{
  "experts_per_token": 2,
  "d_shared_expert": 256,
  "balance_loss": 0.0158,
  "init_std_router": 0.028,
  "vocab_size": 42976,
  "tie_word_embeddings": false,
  "optimizer": "muon_variant",
  "max_seq_len": 1024,
  "train_tokens": 1946000000,
  "dataset": "wikipedia_en"
}
Below are experts of layer 2 (counted from 0) of a mixture-of-experts language model. Rows are named router (the router's row for the expert), up (a neuron's input weights, with its number) and show model dimensions 0-55. Each number is 200 + 30 x the weight over its row's rms, rounded and kept within 0 to 999.
After each expert's rows: "gets" lists some tokens that make up at least twice as much of what it gets as of all text; "mostly gets" lists some tokens that are sent to it at least half of the time. This comes from a sample of Wikipedia text that the model never trained on. Tokens count by the router's weight.

# expert 0
router,189,201,197,233,166,208,180,241,156,247,148,212,192,186,169,205,204,171,235,221,211,211,161,208,197,150,230,238,212,200,191,211,250,216,251,206,181,215,233,174,193,236,190,216,195,210,241,222,226,260,227,193,186,189,198,215
up0,218,240,279,179,174,226,242,211,201,183,233,178,228,183,192,239,184,232,244,224,213,227,195,185,224,221,135,205,250,197,187,230,210,218,121,217,190,154,165,205,219,182,196,212,180,203,174,238,216,246,167,261,213,220,189,209
up1,188,202,214,224,203,190,238,222,237,164,268,187,290,191,156,161,212,222,187,191,168,145,187,221,241,215,181,235,206,223,196,225,201,219,186,181,185,210,183,151,209,236,168,189,125,170,185,207,183,215,202,157,172,155,177,197
gets: " the", "4", " |", " first", "6", "\n"
mostly gets: " Alice", " During", " returned", " first", " Fred", " came"

# expert 38
router,198,181,184,180,265,185,206,175,168,154,155,225,181,199,200,181,180,149,176,205,198,187,272,212,167,195,189,237,219,242,174,204,220,177,185,159,123,190,168,212,235,156,200,225,209,141,214,216,185,184,185,177,228,226,195,209
up0,179,237,165,175,249,189,175,200,175,193,244,251,204,190,247,198,163,247,227,258,131,224,245,202,175,169,191,240,213,253,218,201,192,185,189,190,204,207,202,197,147,190,217,153,176,182,156,206,154,252,252,218,228,212,199,251
up1,238,196,213,180,249,223,208,179,187,246,162,202,140,217,176,238,180,203,192,245,229,140,229,183,171,237,225,167,169,210,207,238,189,145,241,202,145,140,200,299,192,241,167,270,162,210,242,174,187,180,172,225,236,169,217,215
gets: "a", "i", "o", "u", "e", "ia"
mostly gets: "inus", "eri", "que", "ilo", "abas", "ano"

# expert 19
router,186,214,184,243,165,215,184,243,152,238,149,214,187,189,165,212,205,178,250,220,222,208,165,196,185,138,236,238,210,197,184,215,247,217,251,217,188,213,233,185,187,236,188,203,196,212,250,227,226,267,217,180,177,187,189,216
up0,187,176,164,198,241,189,203,220,153,226,197,199,206,196,210,193,194,200,150,237,218,226,190,170,199,206,201,190,158,194,247,245,218,212,216,149,176,212,166,231,219,195,215,164,218,236,177,268,209,178,147,207,202,180,207,199
up1,194,200,209,227,158,230,210,160,150,241,127,242,182,201,189,236,273,267,205,204,217,234,253,171,167,220,178,186,227,209,152,216,199,229,185,170,206,247,241,182,205,204,138,233,234,207,135,229,205,192,153,175,142,251,171,170
gets: " in", "5", " In", " on", " and", "In"
mostly gets: " original", " In", "In", "|---|---|---|---|---|---|\n", " in", " Ga"

# expert 48
router,216,201,197,152,239,146,182,135,199,198,173,194,217,219,222,151,194,174,227,153,148,191,166,188,177,241,241,225,221,165,209,196,182,193,231,211,235,240,173,252,190,265,249,178,229,208,243,246,197,209,173,255,252,217,203,152
up0,171,126,245,195,202,188,263,194,211,187,216,224,201,238,214,169,183,201,162,171,188,218,192,245,221,204,182,193,167,193,214,201,218,177,168,193,210,231,202,223,217,201,198,218,219,183,181,194,163,205,218,150,187,161,165,181
up1,213,184,209,216,185,115,227,215,144,195,176,270,162,193,176,158,185,210,242,217,191,156,142,194,195,183,213,190,271,226,259,242,187,183,185,224,180,232,144,227,174,148,215,198,240,184,162,135,156,280,192,170,164,181,183,191
gets: " and", " or", " &", "ing", "'s", "-time"
mostly gets: " and", " or", " backing", " Lemmon", " assistant", " Peak"

# expert 58
router,213,180,176,187,165,231,194,239,267,210,218,154,160,181,237,219,175,200,182,200,173,183,266,209,166,226,170,128,190,220,238,214,196,238,194,169,188,189,164,208,204,136,159,159,174,202,189,183,234,269,219,161,178,186,162,197
up0,197,166,223,165,243,182,221,183,206,176,234,198,224,242,195,211,162,235,180,189,172,216,180,233,215,176,254,146,118,204,206,212,223,222,177,205,260,234,147,135,133,191,180,157,188,159,213,185,224,239,242,224,169,183,196,177
up1,243,192,190,196,155,220,251,281,172,159,174,216,236,139,223,210,210,256,205,213,213,174,219,198,231,186,239,200,282,190,197,159,175,179,239,193,219,218,188,155,232,169,217,190,189,194,171,216,199,238,208,187,171,180,181,229
gets: "2", "ie", "y", "a", "ley", "ay"
mostly gets: "'m", " MPC", " Man", "″W", "vis", "ester"

# expert 2
router,213,224,189,193,153,245,173,237,197,246,169,220,218,240,193,188,151,176,211,226,184,184,161,233,233,134,170,203,197,179,174,174,217,215,176,232,195,184,241,235,189,240,262,198,193,203,209,202,210,185,254,134,142,187,213,177
up0,200,193,242,161,180,251,235,152,243,199,237,210,164,267,169,287,162,216,150,187,171,143,213,195,217,162,224,195,220,233,228,156,183,200,193,168,190,219,146,255,224,107,182,189,203,187,198,223,218,178,179,174,191,177,262,187
up1,166,135,205,187,226,207,225,203,191,209,212,225,170,216,168,177,222,212,198,190,214,197,216,164,212,174,163,197,219,183,158,187,180,183,255,187,234,200,166,223,198,225,211,203,216,194,198,212,208,176,224,195,218,201,213,182
gets: " War", " October", " November", " war", "9", " September"
mostly gets: " August", " September", " December", " February", " November", " May"

# expert 15
router,203,193,183,238,164,221,185,249,156,248,153,210,184,192,169,214,209,164,238,225,216,205,165,207,195,145,234,237,208,195,186,208,247,214,253,208,179,217,232,182,187,236,201,207,193,209,240,223,227,260,219,184,175,189,197,223
up0,230,190,200,206,209,243,249,117,119,231,135,166,246,183,212,212,182,236,213,199,204,177,220,203,211,243,168,205,170,176,174,201,171,186,180,148,190,163,193,223,154,205,178,218,255,166,188,178,203,201,212,190,230,216,186,230
up1,160,166,205,239,144,180,202,183,157,181,210,169,229,194,221,226,179,215,151,260,204,177,275,180,203,180,168,221,229,214,217,156,200,249,163,214,187,220,196,199,239,114,215,165,207,235,205,263,177,224,257,175,152,188,205,190
gets: ",", " |", "6", "8", " from", "9"
mostly gets: " Tang", " Il", "DST", "From", " Wang", " Carl"

# expert 9
router,169,171,226,199,181,237,235,184,185,163,216,151,192,173,173,194,207,165,184,202,235,245,279,204,232,156,207,238,176,226,177,224,225,223,179,205,204,235,238,206,172,223,198,195,218,228,152,145,216,125,197,199,175,180,191,211
up0,228,188,213,203,221,188,220,262,203,214,216,137,271,223,213,189,198,215,237,176,165,188,181,225,161,210,197,178,239,177,198,219,238,226,233,167,206,204,203,188,209,215,199,171,155,216,193,214,231,173,244,208,223,212,213,194
up1,203,195,192,181,214,217,175,205,238,153,217,274,228,198,148,235,231,192,160,185,200,229,218,179,185,174,197,213,234,218,174,171,185,84,176,202,186,173,221,230,187,167,266,240,161,214,232,230,207,226,209,187,212,185,211,171
gets: ".", ":", ";", " –", ").", ");"
mostly gets: ").", "\".", ");", ".\"", ",\"", "—"

# expert 61
router,231,252,223,259,152,187,178,256,144,240,142,206,168,188,167,178,234,181,185,217,250,226,180,187,210,141,240,232,174,160,160,171,245,216,246,208,167,175,192,175,206,215,247,251,170,212,185,209,167,217,178,211,183,181,185,174
up0,169,230,208,221,241,186,225,189,279,169,169,126,239,219,156,258,182,178,171,237,194,187,200,213,159,195,240,168,178,244,221,217,176,233,195,188,209,224,214,164,180,201,191,195,221,173,210,230,204,200,231,209,189,263,212,163
up1,220,215,171,183,220,174,163,233,222,211,219,208,212,243,203,166,166,180,232,182,205,173,218,205,117,157,199,206,189,150,258,208,157,192,210,223,206,201,204,164,158,260,275,231,197,179,209,172,195,161,173,128,204,217,205,200
gets: " at", " as", "2", " with", " on", " At"
mostly gets: " at", " as", " At", " As", " with", "At"

# expert 60
router,196,209,181,238,168,214,180,248,144,248,152,215,201,191,169,203,208,169,245,219,221,201,163,199,191,148,237,233,213,195,178,200,252,208,251,206,177,213,238,190,193,234,188,202,191,214,245,217,227,262,233,190,193,190,208,221
up0,191,199,184,172,180,160,233,197,233,212,202,220,141,202,205,203,211,209,194,217,237,152,221,216,176,243,181,223,162,206,225,229,216,148,222,163,214,181,195,252,145,142,171,200,208,196,241,193,200,231,202,238,147,184,232,200
up1,220,163,234,164,259,234,172,240,203,211,212,245,211,192,191,182,202,186,167,202,192,176,249,200,159,178,193,176,224,224,264,259,165,232,236,159,166,231,213,174,182,204,159,241,199,206,176,197,196,148,202,169,180,235,212,214
gets: "1", "9", "2", "In", " A", "8"
mostly gets: "In", " SUI", " Andrew", " SM", " Tal", " Nat"

# expert 55
router,179,255,205,217,157,209,175,187,208,252,201,193,221,240,166,237,172,158,221,202,217,204,202,157,220,244,194,211,177,195,184,192,201,210,165,228,238,152,245,199,218,264,160,245,192,203,184,187,176,178,158,177,189,169,169,179
up0,208,192,170,149,173,243,236,190,213,211,191,247,249,163,214,213,218,220,217,152,167,208,257,230,202,157,216,216,216,179,180,172,249,216,207,184,215,220,179,222,148,165,185,208,203,224,186,213,188,158,275,158,234,172,164,186
up1,205,185,242,199,147,166,246,172,215,205,201,220,197,179,167,173,196,135,208,242,127,210,143,204,188,140,136,218,209,199,184,172,191,189,181,152,140,134,242,210,240,207,214,158,214,191,229,206,197,196,153,198,241,248,164,192
gets: "at", "in", "ot", "ol", "it", "os"
mostly gets: "′", "อ", " Pot", " Lov", " Gran", "also"

# expert 41
router,183,209,192,235,175,209,183,243,157,249,145,213,194,189,167,221,209,174,237,220,215,208,161,212,194,147,233,237,210,193,181,214,253,208,249,197,183,215,236,179,186,237,183,212,190,211,239,224,230,263,224,186,187,192,197,216
up0,161,188,144,209,181,232,206,232,204,217,223,185,239,202,196,241,164,184,243,195,220,224,221,206,185,286,244,211,219,201,172,201,200,256,160,189,279,203,198,225,189,173,178,172,231,178,184,172,142,229,219,217,208,196,217,145
up1,234,174,199,137,238,185,213,232,209,145,214,193,232,249,192,144,166,190,181,193,242,173,172,172,177,201,235,239,195,227,215,229,210,243,183,176,201,174,188,160,172,155,247,122,233,203,202,228,162,228,230,254,183,219,179,155
gets: " he", " who", " |", "5", " she", " D"
mostly gets: " she", " She", " Frank", " Mur", " transferred", " Nick"

# expert 53
router,189,198,189,244,163,214,189,243,149,243,144,215,190,196,176,206,213,177,249,220,213,203,159,205,191,144,232,243,210,188,187,201,253,208,242,204,182,214,237,182,185,238,192,215,188,206,250,221,222,263,229,189,195,186,201,216
up0,223,200,182,181,196,177,192,159,206,210,187,249,181,145,169,195,235,214,224,161,168,159,264,250,228,238,163,204,234,219,212,183,208,201,154,207,168,197,143,225,231,217,252,176,213,203,195,202,204,219,217,163,203,213,183,204
up1,174,213,215,211,235,173,235,202,207,183,176,214,206,256,216,198,188,240,113,211,193,211,175,202,211,200,212,201,190,202,173,230,230,208,150,208,177,159,242,232,149,174,194,202,246,163,162,208,208,221,199,176,252,206,190,198
gets: "'s", "The", " the", "2", " =\n\n", "5"
mostly gets: " =\n\n", " Andy", "This", " Anton", " Many", "The"

# expert 39
router,183,203,185,239,204,195,200,240,152,257,150,191,180,178,164,188,223,167,246,217,205,180,167,188,202,130,229,221,207,188,184,226,262,197,248,238,186,203,226,180,200,235,183,207,213,206,228,207,217,260,225,186,202,161,214,195
up0,237,190,177,187,210,225,233,239,200,206,179,186,204,165,228,191,171,192,168,183,238,192,259,195,200,231,166,203,210,168,205,147,194,207,207,198,209,188,244,254,193,218,241,218,252,221,186,206,181,164,212,179,271,185,227,176
up1,292,206,254,128,191,218,193,235,195,196,189,197,209,155,177,213,233,197,242,245,175,178,240,234,146,233,206,180,196,147,173,247,235,171,176,240,217,197,247,245,212,229,215,215,239,145,175,177,189,191,188,210,224,177,189,179
gets: " (", " |", " League", "\"", " and", " to"
mostly gets: " movie", " Summer", " Ball", " Leo", " Seven", " Annual"

# expert 32
router,179,202,188,239,167,210,182,236,151,245,145,209,187,190,170,205,212,172,247,219,224,207,163,197,195,146,227,236,220,193,183,208,253,212,252,205,176,220,232,196,188,236,193,205,187,210,247,226,228,263,228,175,182,182,198,215
up0,173,178,189,186,187,201,213,193,156,271,138,252,229,205,238,199,146,204,182,170,203,230,211,182,175,247,222,213,163,226,178,216,191,172,171,191,275,183,235,201,187,197,207,200,220,265,193,212,150,207,189,250,207,217,164,192
up1,192,174,210,185,185,191,180,196,205,226,199,161,172,218,222,229,184,232,179,152,213,223,219,165,237,183,202,162,217,180,225,216,171,248,192,202,113,151,179,257,191,221,144,283,218,194,191,189,175,283,181,192,220,221,124,186
gets: "0", " The", " the", ")\n", " |", ","
mostly gets: "|---|---|---|---|\n", " Joan", " promote", " Henry", " Je", " Bad"

# expert 24
router,192,197,209,209,188,210,177,163,203,225,214,206,200,183,267,169,216,224,175,249,240,181,186,139,189,155,234,166,214,149,233,168,186,183,210,162,161,263,200,178,178,175,213,180,235,208,251,219,223,194,197,235,156,222,194,159
up0,186,210,178,167,222,191,216,187,218,192,225,157,222,201,235,235,247,177,168,182,150,228,157,233,248,185,189,139,225,269,159,141,123,242,197,142,160,190,191,211,244,133,208,187,207,227,205,224,238,205,216,203,248,199,197,193
up1,215,224,191,198,212,216,238,182,184,156,244,222,129,222,186,203,216,202,183,203,242,190,212,177,190,222,247,182,164,222,198,192,179,197,178,211,230,214,204,273,187,195,197,206,198,247,237,240,186,152,165,250,208,257,183,185
gets: " of", " for", " in", " on", " de", " by"
mostly gets: " for", " of", " du", " de", " INC", " Have"

# expert 10
router,176,202,185,246,168,213,187,242,157,244,155,212,187,188,167,205,205,170,236,230,222,203,165,206,204,142,230,235,217,198,181,206,258,213,253,198,180,209,235,184,192,243,202,205,196,208,239,219,235,261,224,179,185,194,195,224
up0,211,199,232,147,243,220,151,240,213,154,145,209,229,195,204,226,183,218,224,197,171,256,199,158,204,167,216,203,159,240,168,203,228,196,206,215,243,221,224,225,236,175,238,184,221,203,212,191,220,223,204,199,199,171,149,216
up1,169,211,217,199,206,205,155,208,221,166,174,194,179,180,232,154,215,147,216,217,210,183,214,190,202,218,242,197,233,267,231,185,206,141,199,138,210,141,184,136,219,152,187,193,194,161,149,189,176,156,215,138,196,222,145,252
gets: " in", " had", "1", "4", "5", " It"
mostly gets: " Robert", "|---|---|---|---|\n", " had", " Sara", " Rob", " cur"

# expert 56
router,161,165,148,246,234,222,207,222,180,196,156,175,218,194,158,153,227,181,217,266,205,196,174,176,244,211,211,225,177,215,162,192,174,239,211,225,228,234,253,220,141,213,201,240,158,174,216,151,165,183,182,201,156,235,192,221
up0,236,237,164,190,224,192,201,203,217,204,213,232,196,168,232,183,196,168,226,182,228,231,164,225,142,184,214,140,145,210,196,192,243,193,159,153,228,195,168,203,133,256,193,197,191,186,246,196,216,175,239,166,214,182,183,173
up1,234,213,196,252,202,187,214,245,165,178,167,126,161,225,183,184,220,172,213,168,204,208,249,162,165,238,245,132,169,229,203,208,156,210,178,197,246,216,196,204,196,236,191,182,206,242,148,146,206,258,156,219,162,200,223,158
gets: ".\n\n", "\n\n", " |\n\n", "\n", " |\n", ")\n\n"
mostly gets: ".\n\n", "\n\n", " |\n\n", ")\n\n", ".\n", " ===\n"

# expert 13
router,244,174,211,170,193,169,241,207,231,146,241,221,194,214,176,182,188,238,180,231,232,164,240,191,187,194,182,200,205,198,207,201,199,199,217,209,178,214,188,228,231,200,204,160,191,187,199,183,140,199,212,176,221,206,206,174
up0,163,128,239,173,165,150,205,205,226,169,229,253,182,184,162,179,184,211,193,218,196,195,229,238,140,207,139,227,214,175,139,187,202,170,192,206,169,177,177,202,230,180,177,182,169,178,138,235,168,208,250,195,196,213,225,258
up1,202,185,187,198,221,260,230,200,158,187,220,110,177,161,186,234,184,196,208,189,214,108,181,203,204,182,192,228,186,212,169,205,197,234,155,212,219,220,218,217,169,192,222,227,182,266,176,194,196,184,204,184,164,153,202,221
gets: " of", " to", "ed", "7", "ing", "led"
mostly gets: "led", " depending", "ered", "aim", "″W", "ted"

# expert 12
router,216,145,163,226,160,197,136,210,225,179,190,275,211,189,220,205,204,248,284,215,168,164,183,172,226,212,168,254,185,153,161,210,173,178,193,186,190,195,248,219,212,192,228,196,219,247,200,195,153,221,212,203,150,156,190,215
up0,167,221,239,193,177,164,217,173,191,168,196,220,220,225,219,151,170,265,257,212,237,201,215,176,171,217,233,249,193,181,184,215,197,190,215,217,165,210,212,255,200,115,194,193,200,213,242,199,230,191,186,238,172,189,217,144
up1,186,176,199,242,190,156,211,194,250,176,186,188,167,155,213,191,222,217,153,185,188,177,254,237,193,195,197,173,187,213,207,256,188,209,193,187,195,182,211,188,161,183,233,224,174,173,232,186,197,250,232,233,165,217,156,154
gets: " the", " |", ",", "==", ".\n\n", "|"
mostly gets: ".\"\n\n", " According", " –;", ")===\n\n", "====", "       "

# expert 3
router,186,202,191,245,166,215,184,246,147,233,146,223,182,186,157,207,208,175,250,223,224,202,161,201,205,156,236,240,217,196,185,219,245,219,252,202,166,205,233,180,190,240,192,199,201,212,246,216,228,261,228,185,178,174,190,218
up0,191,118,240,196,262,236,217,202,162,215,143,260,254,214,154,194,153,178,214,222,187,136,196,170,208,220,146,218,216,222,161,193,188,208,254,197,206,223,197,123,179,218,194,138,226,196,217,241,184,207,198,210,174,192,199,172
up1,213,212,152,215,149,226,221,165,198,280,234,201,230,202,153,224,188,244,249,206,212,182,184,221,129,217,227,283,177,146,203,209,161,217,212,177,227,239,199,155,189,181,250,202,155,211,178,196,206,168,215,219,221,148,154,214
gets: "9", " \"", ".\n\n", " its", " He", " his"
mostly gets: " Brian", " Mike", " reduce", " Dan", " Arthur", " Dave"

# expert 34
router,192,204,194,244,176,216,188,244,155,248,150,219,194,191,166,205,203,170,249,221,216,215,160,203,202,142,234,236,213,197,185,207,255,217,251,207,181,212,236,186,190,244,187,220,193,208,248,209,226,264,224,178,184,177,192,218
up0,191,156,264,218,167,178,217,167,249,182,242,183,229,203,224,143,186,197,186,176,193,210,229,217,211,193,188,205,174,217,224,210,124,202,196,223,173,216,176,176,191,199,142,165,244,222,225,195,182,239,183,189,230,248,217,127
up1,214,238,222,225,185,231,217,208,199,152,277,161,194,171,197,210,253,139,180,222,265,174,256,151,231,197,235,211,196,189,185,216,205,183,112,203,239,227,240,222,238,256,178,219,256,192,184,197,202,212,184,206,198,195,209,181
gets: ",", " |", " (", " \"", " is", "),"
mostly gets: " can", "},", " Nur", " Dor", " Ry", " Bur"

# expert 45
router,197,203,178,238,165,210,180,245,153,243,149,215,196,190,173,209,205,165,241,226,222,202,164,203,194,145,231,243,216,194,189,211,259,215,249,208,174,215,233,188,194,238,187,211,192,209,245,225,225,256,222,192,184,180,196,215
up0,202,180,211,184,193,212,213,200,215,161,202,223,218,214,150,215,253,230,200,196,259,153,210,189,207,193,257,166,248,132,260,207,171,212,161,226,193,210,215,187,195,215,173,198,168,177,223,208,209,177,199,183,232,227,172,195
up1,249,162,120,192,197,202,215,189,219,212,179,190,230,188,182,234,227,171,207,233,138,174,192,153,253,174,173,188,214,238,237,181,229,256,218,184,204,233,181,213,147,182,184,196,259,182,188,153,160,140,139,211,192,198,177,176
gets: ")", " \"", " |\n", "\"", "'s", "1"
mostly gets: "%)", " These", " Al", " nor", " Sol", " k"

# expert 7
router,200,218,165,250,215,208,192,137,190,177,179,163,182,204,177,219,203,211,185,184,238,186,184,218,210,225,203,222,188,166,187,259,177,176,184,254,204,208,208,203,218,266,193,265,198,167,192,199,243,238,251,225,189,187,224,208
up0,164,220,141,206,199,205,235,216,179,242,188,185,228,185,212,259,177,206,214,169,227,184,238,243,219,178,208,237,197,197,207,227,168,206,183,227,171,139,192,206,216,194,151,241,157,177,214,130,216,192,162,150,124,208,240,139
up1,158,195,227,228,232,217,228,238,184,230,222,203,210,215,199,230,167,171,204,210,209,189,244,207,171,190,205,185,203,170,209,185,175,138,246,171,166,173,220,214,175,221,213,177,240,217,156,176,199,184,242,222,201,174,238,194
gets: " of", "el", "0", " in", "–", " by"
mostly gets: " Coordinates", " Vel", " living", " Ottoman", " Height", " Born"

# expert 57
router,190,236,127,233,149,242,202,181,203,173,158,177,210,162,226,229,162,172,227,222,205,231,194,202,163,149,139,207,181,205,194,152,211,176,174,276,183,192,205,233,202,183,154,183,184,244,234,222,201,249,179,168,143,216,198,174
up0,174,195,219,126,204,263,210,208,211,203,203,148,268,171,228,223,272,186,218,169,135,188,141,175,200,220,216,158,216,208,131,187,214,173,183,205,234,173,192,208,174,251,187,176,190,241,206,179,125,216,207,244,174,239,180,187
up1,263,209,133,216,195,190,159,235,199,137,167,172,216,191,220,205,227,196,240,170,202,230,263,258,249,169,174,189,232,182,132,249,155,183,246,198,246,214,177,186,179,172,216,188,130,193,165,177,202,203,268,184,215,180,215,210
gets: "2", ".", " (", "\n"
mostly gets: "ะ", "ก", "า"

# expert 20
router,196,190,180,239,162,211,179,246,148,247,146,213,187,189,171,202,205,168,242,212,209,217,156,210,189,146,228,237,213,198,194,208,249,223,247,212,168,213,226,182,178,237,179,206,188,214,247,222,223,258,225,178,184,178,191,212
up0,243,155,147,213,215,192,194,133,233,172,172,184,179,192,226,220,183,191,202,248,167,165,205,236,211,213,204,212,209,219,184,160,219,235,154,206,234,188,222,157,234,169,250,209,160,201,185,232,196,185,219,178,231,265,241,239
up1,194,120,132,199,165,196,259,191,207,170,158,201,222,173,199,167,189,207,179,223,192,165,181,166,244,246,209,204,238,215,169,212,161,195,212,241,195,178,274,127,229,231,213,180,190,167,234,161,149,180,214,185,192,247,229,224
gets: "7", ",", " that", "8", "4", "3"
mostly gets: " Spouse", " Greg", " similar", " Edited", " Frank", " Daniel"

# expert 63
router,191,206,180,238,164,215,185,247,148,247,161,215,197,192,168,207,203,164,237,227,227,213,162,202,194,147,234,240,208,194,180,207,243,211,253,208,174,217,227,192,190,233,196,212,198,215,250,224,231,261,230,189,188,197,196,222
up0,206,211,173,221,178,178,198,190,177,154,173,217,205,221,233,157,190,198,180,242,214,224,190,251,191,200,107,153,183,186,222,188,215,181,241,228,218,222,160,193,188,259,238,210,251,206,146,205,231,142,174,198,206,220,203,212
up1,191,214,190,198,210,194,203,198,198,205,167,154,133,253,160,212,217,151,178,159,231,143,190,205,163,233,220,182,184,205,220,263,222,170,148,214,211,172,148,200,169,252,168,221,225,221,177,180,165,163,175,216,192,194,195,231
gets: " the", " (", " ", "3", " her", "\n"
mostly gets: " mm", " Sarah", "|---|---|---|---|---|---|---|---|---|\n", ")\"", " Karl", " my"

# expert 29
router,187,210,255,216,220,168,274,156,201,158,197,226,212,182,191,192,240,197,156,202,186,203,156,203,181,216,202,155,210,176,145,242,229,160,143,211,232,215,258,193,212,213,140,234,205,179,208,256,170,196,187,238,211,188,203,210
up0,152,224,191,192,143,206,261,185,210,244,193,183,163,198,192,198,191,198,199,228,191,237,139,150,168,239,216,189,204,161,209,197,152,148,203,214,144,201,224,264,197,209,166,162,170,188,160,208,185,213,199,213,218,119,139,232
up1,179,197,212,138,210,186,201,172,182,213,220,228,173,159,208,181,196,206,254,225,250,163,199,249,148,193,226,192,218,200,211,189,217,216,153,240,192,182,209,208,199,186,155,209,209,204,170,223,181,190,166,190,173,203,203,180
gets: "ers", "s", "es", "1", "ies", " people"
mostly gets: " States", " people", "ations", "ers", " workers", " terms"

# expert 8
router,197,189,160,203,237,197,262,166,176,211,186,197,136,194,195,224,184,216,180,230,164,211,229,216,210,186,155,187,248,168,212,157,222,205,241,240,182,123,194,204,223,201,189,260,154,227,158,207,178,180,243,196,223,178,231,232
up0,205,162,241,194,204,188,133,182,158,162,228,202,191,235,174,137,218,217,133,189,195,171,232,272,224,236,188,189,210,214,202,225,168,184,171,210,234,202,184,191,197,187,192,175,196,165,216,248,188,237,158,232,203,209,213,152
up1,212,200,192,194,214,197,189,164,174,184,233,190,177,197,197,261,232,248,189,176,245,168,215,219,160,186,195,204,227,207,191,223,191,228,213,207,193,166,203,248,218,229,230,203,218,145,224,201,206,185,261,182,200,180,149,221
gets: " Cup", " League", " Games", " Championship", " Series", " Championships"
mostly gets: " Cup", " Championship", " Championships", " Games", " Series", " League"

# expert 37
router,187,208,183,242,161,217,184,239,158,241,147,216,190,194,173,193,208,171,242,224,220,208,156,206,189,149,228,240,220,194,186,203,250,214,247,205,172,214,221,194,186,244,197,202,188,213,238,226,227,266,224,173,183,184,191,213
up0,216,208,250,187,168,189,253,191,195,215,212,242,160,160,224,115,149,210,135,169,200,223,202,238,162,214,183,193,208,200,176,234,256,164,211,212,206,208,205,192,240,199,232,243,163,166,166,187,206,169,240,168,177,179,210,232
up1,218,209,138,213,230,180,258,172,177,199,198,200,189,192,204,220,204,194,184,186,200,210,239,156,193,227,144,213,223,212,226,225,187,230,177,184,263,199,149,199,200,222,220,168,242,193,165,215,201,213,185,211,180,216,141,231
gets: "7", "8", "–", ",", " has", "9"
mostly gets: " Eric", " ac", " Li", "My", " ongoing", " entitled"

# expert 49
router,201,203,231,246,173,210,202,227,185,221,147,204,199,191,143,238,218,139,242,223,242,242,190,187,192,146,226,208,197,231,189,204,210,250,224,195,159,205,237,173,202,191,210,233,191,213,259,224,204,219,226,185,177,165,206,188
up0,156,199,224,163,168,224,227,181,207,188,199,218,252,205,227,195,152,229,151,188,192,276,170,156,221,228,182,182,265,209,209,177,172,188,236,207,178,223,190,197,268,164,125,208,226,208,170,206,197,238,153,246,205,246,199,176
up1,167,193,243,183,200,196,141,180,242,194,230,214,149,207,187,172,251,212,192,220,235,224,198,172,220,178,212,208,250,213,175,188,210,179,165,237,174,185,144,184,195,163,200,197,167,209,180,136,252,199,199,168,203,180,159,245
gets: " to", " of", " New", " |", "8", " new"
mostly gets: " New", " Hong", "New", " new", " to", " Ac"

# expert 36
router,247,203,193,202,179,258,199,223,158,263,186,238,168,191,161,192,193,166,171,194,207,244,150,157,172,140,191,207,182,156,176,241,240,208,210,167,250,223,200,164,182,219,199,229,196,207,193,240,213,240,190,211,163,206,174,217
up0,205,196,226,195,174,241,194,198,210,156,256,223,140,194,250,211,148,211,137,182,229,176,246,181,232,150,193,233,219,132,210,157,228,218,149,185,254,134,170,169,217,212,184,189,214,187,217,236,250,187,205,235,180,153,240,180
up1,246,197,150,179,210,200,192,177,229,226,233,149,157,193,183,206,125,197,214,195,170,185,213,222,167,210,202,158,221,184,191,213,184,161,163,222,203,203,195,202,181,183,193,156,196,214,205,234,175,211,219,241,216,135,164,212
gets: ":", " by", " of", " |", " from", "'s"
mostly gets: "Representing", " Occupation", " Win", " Genus", " Although", " attended"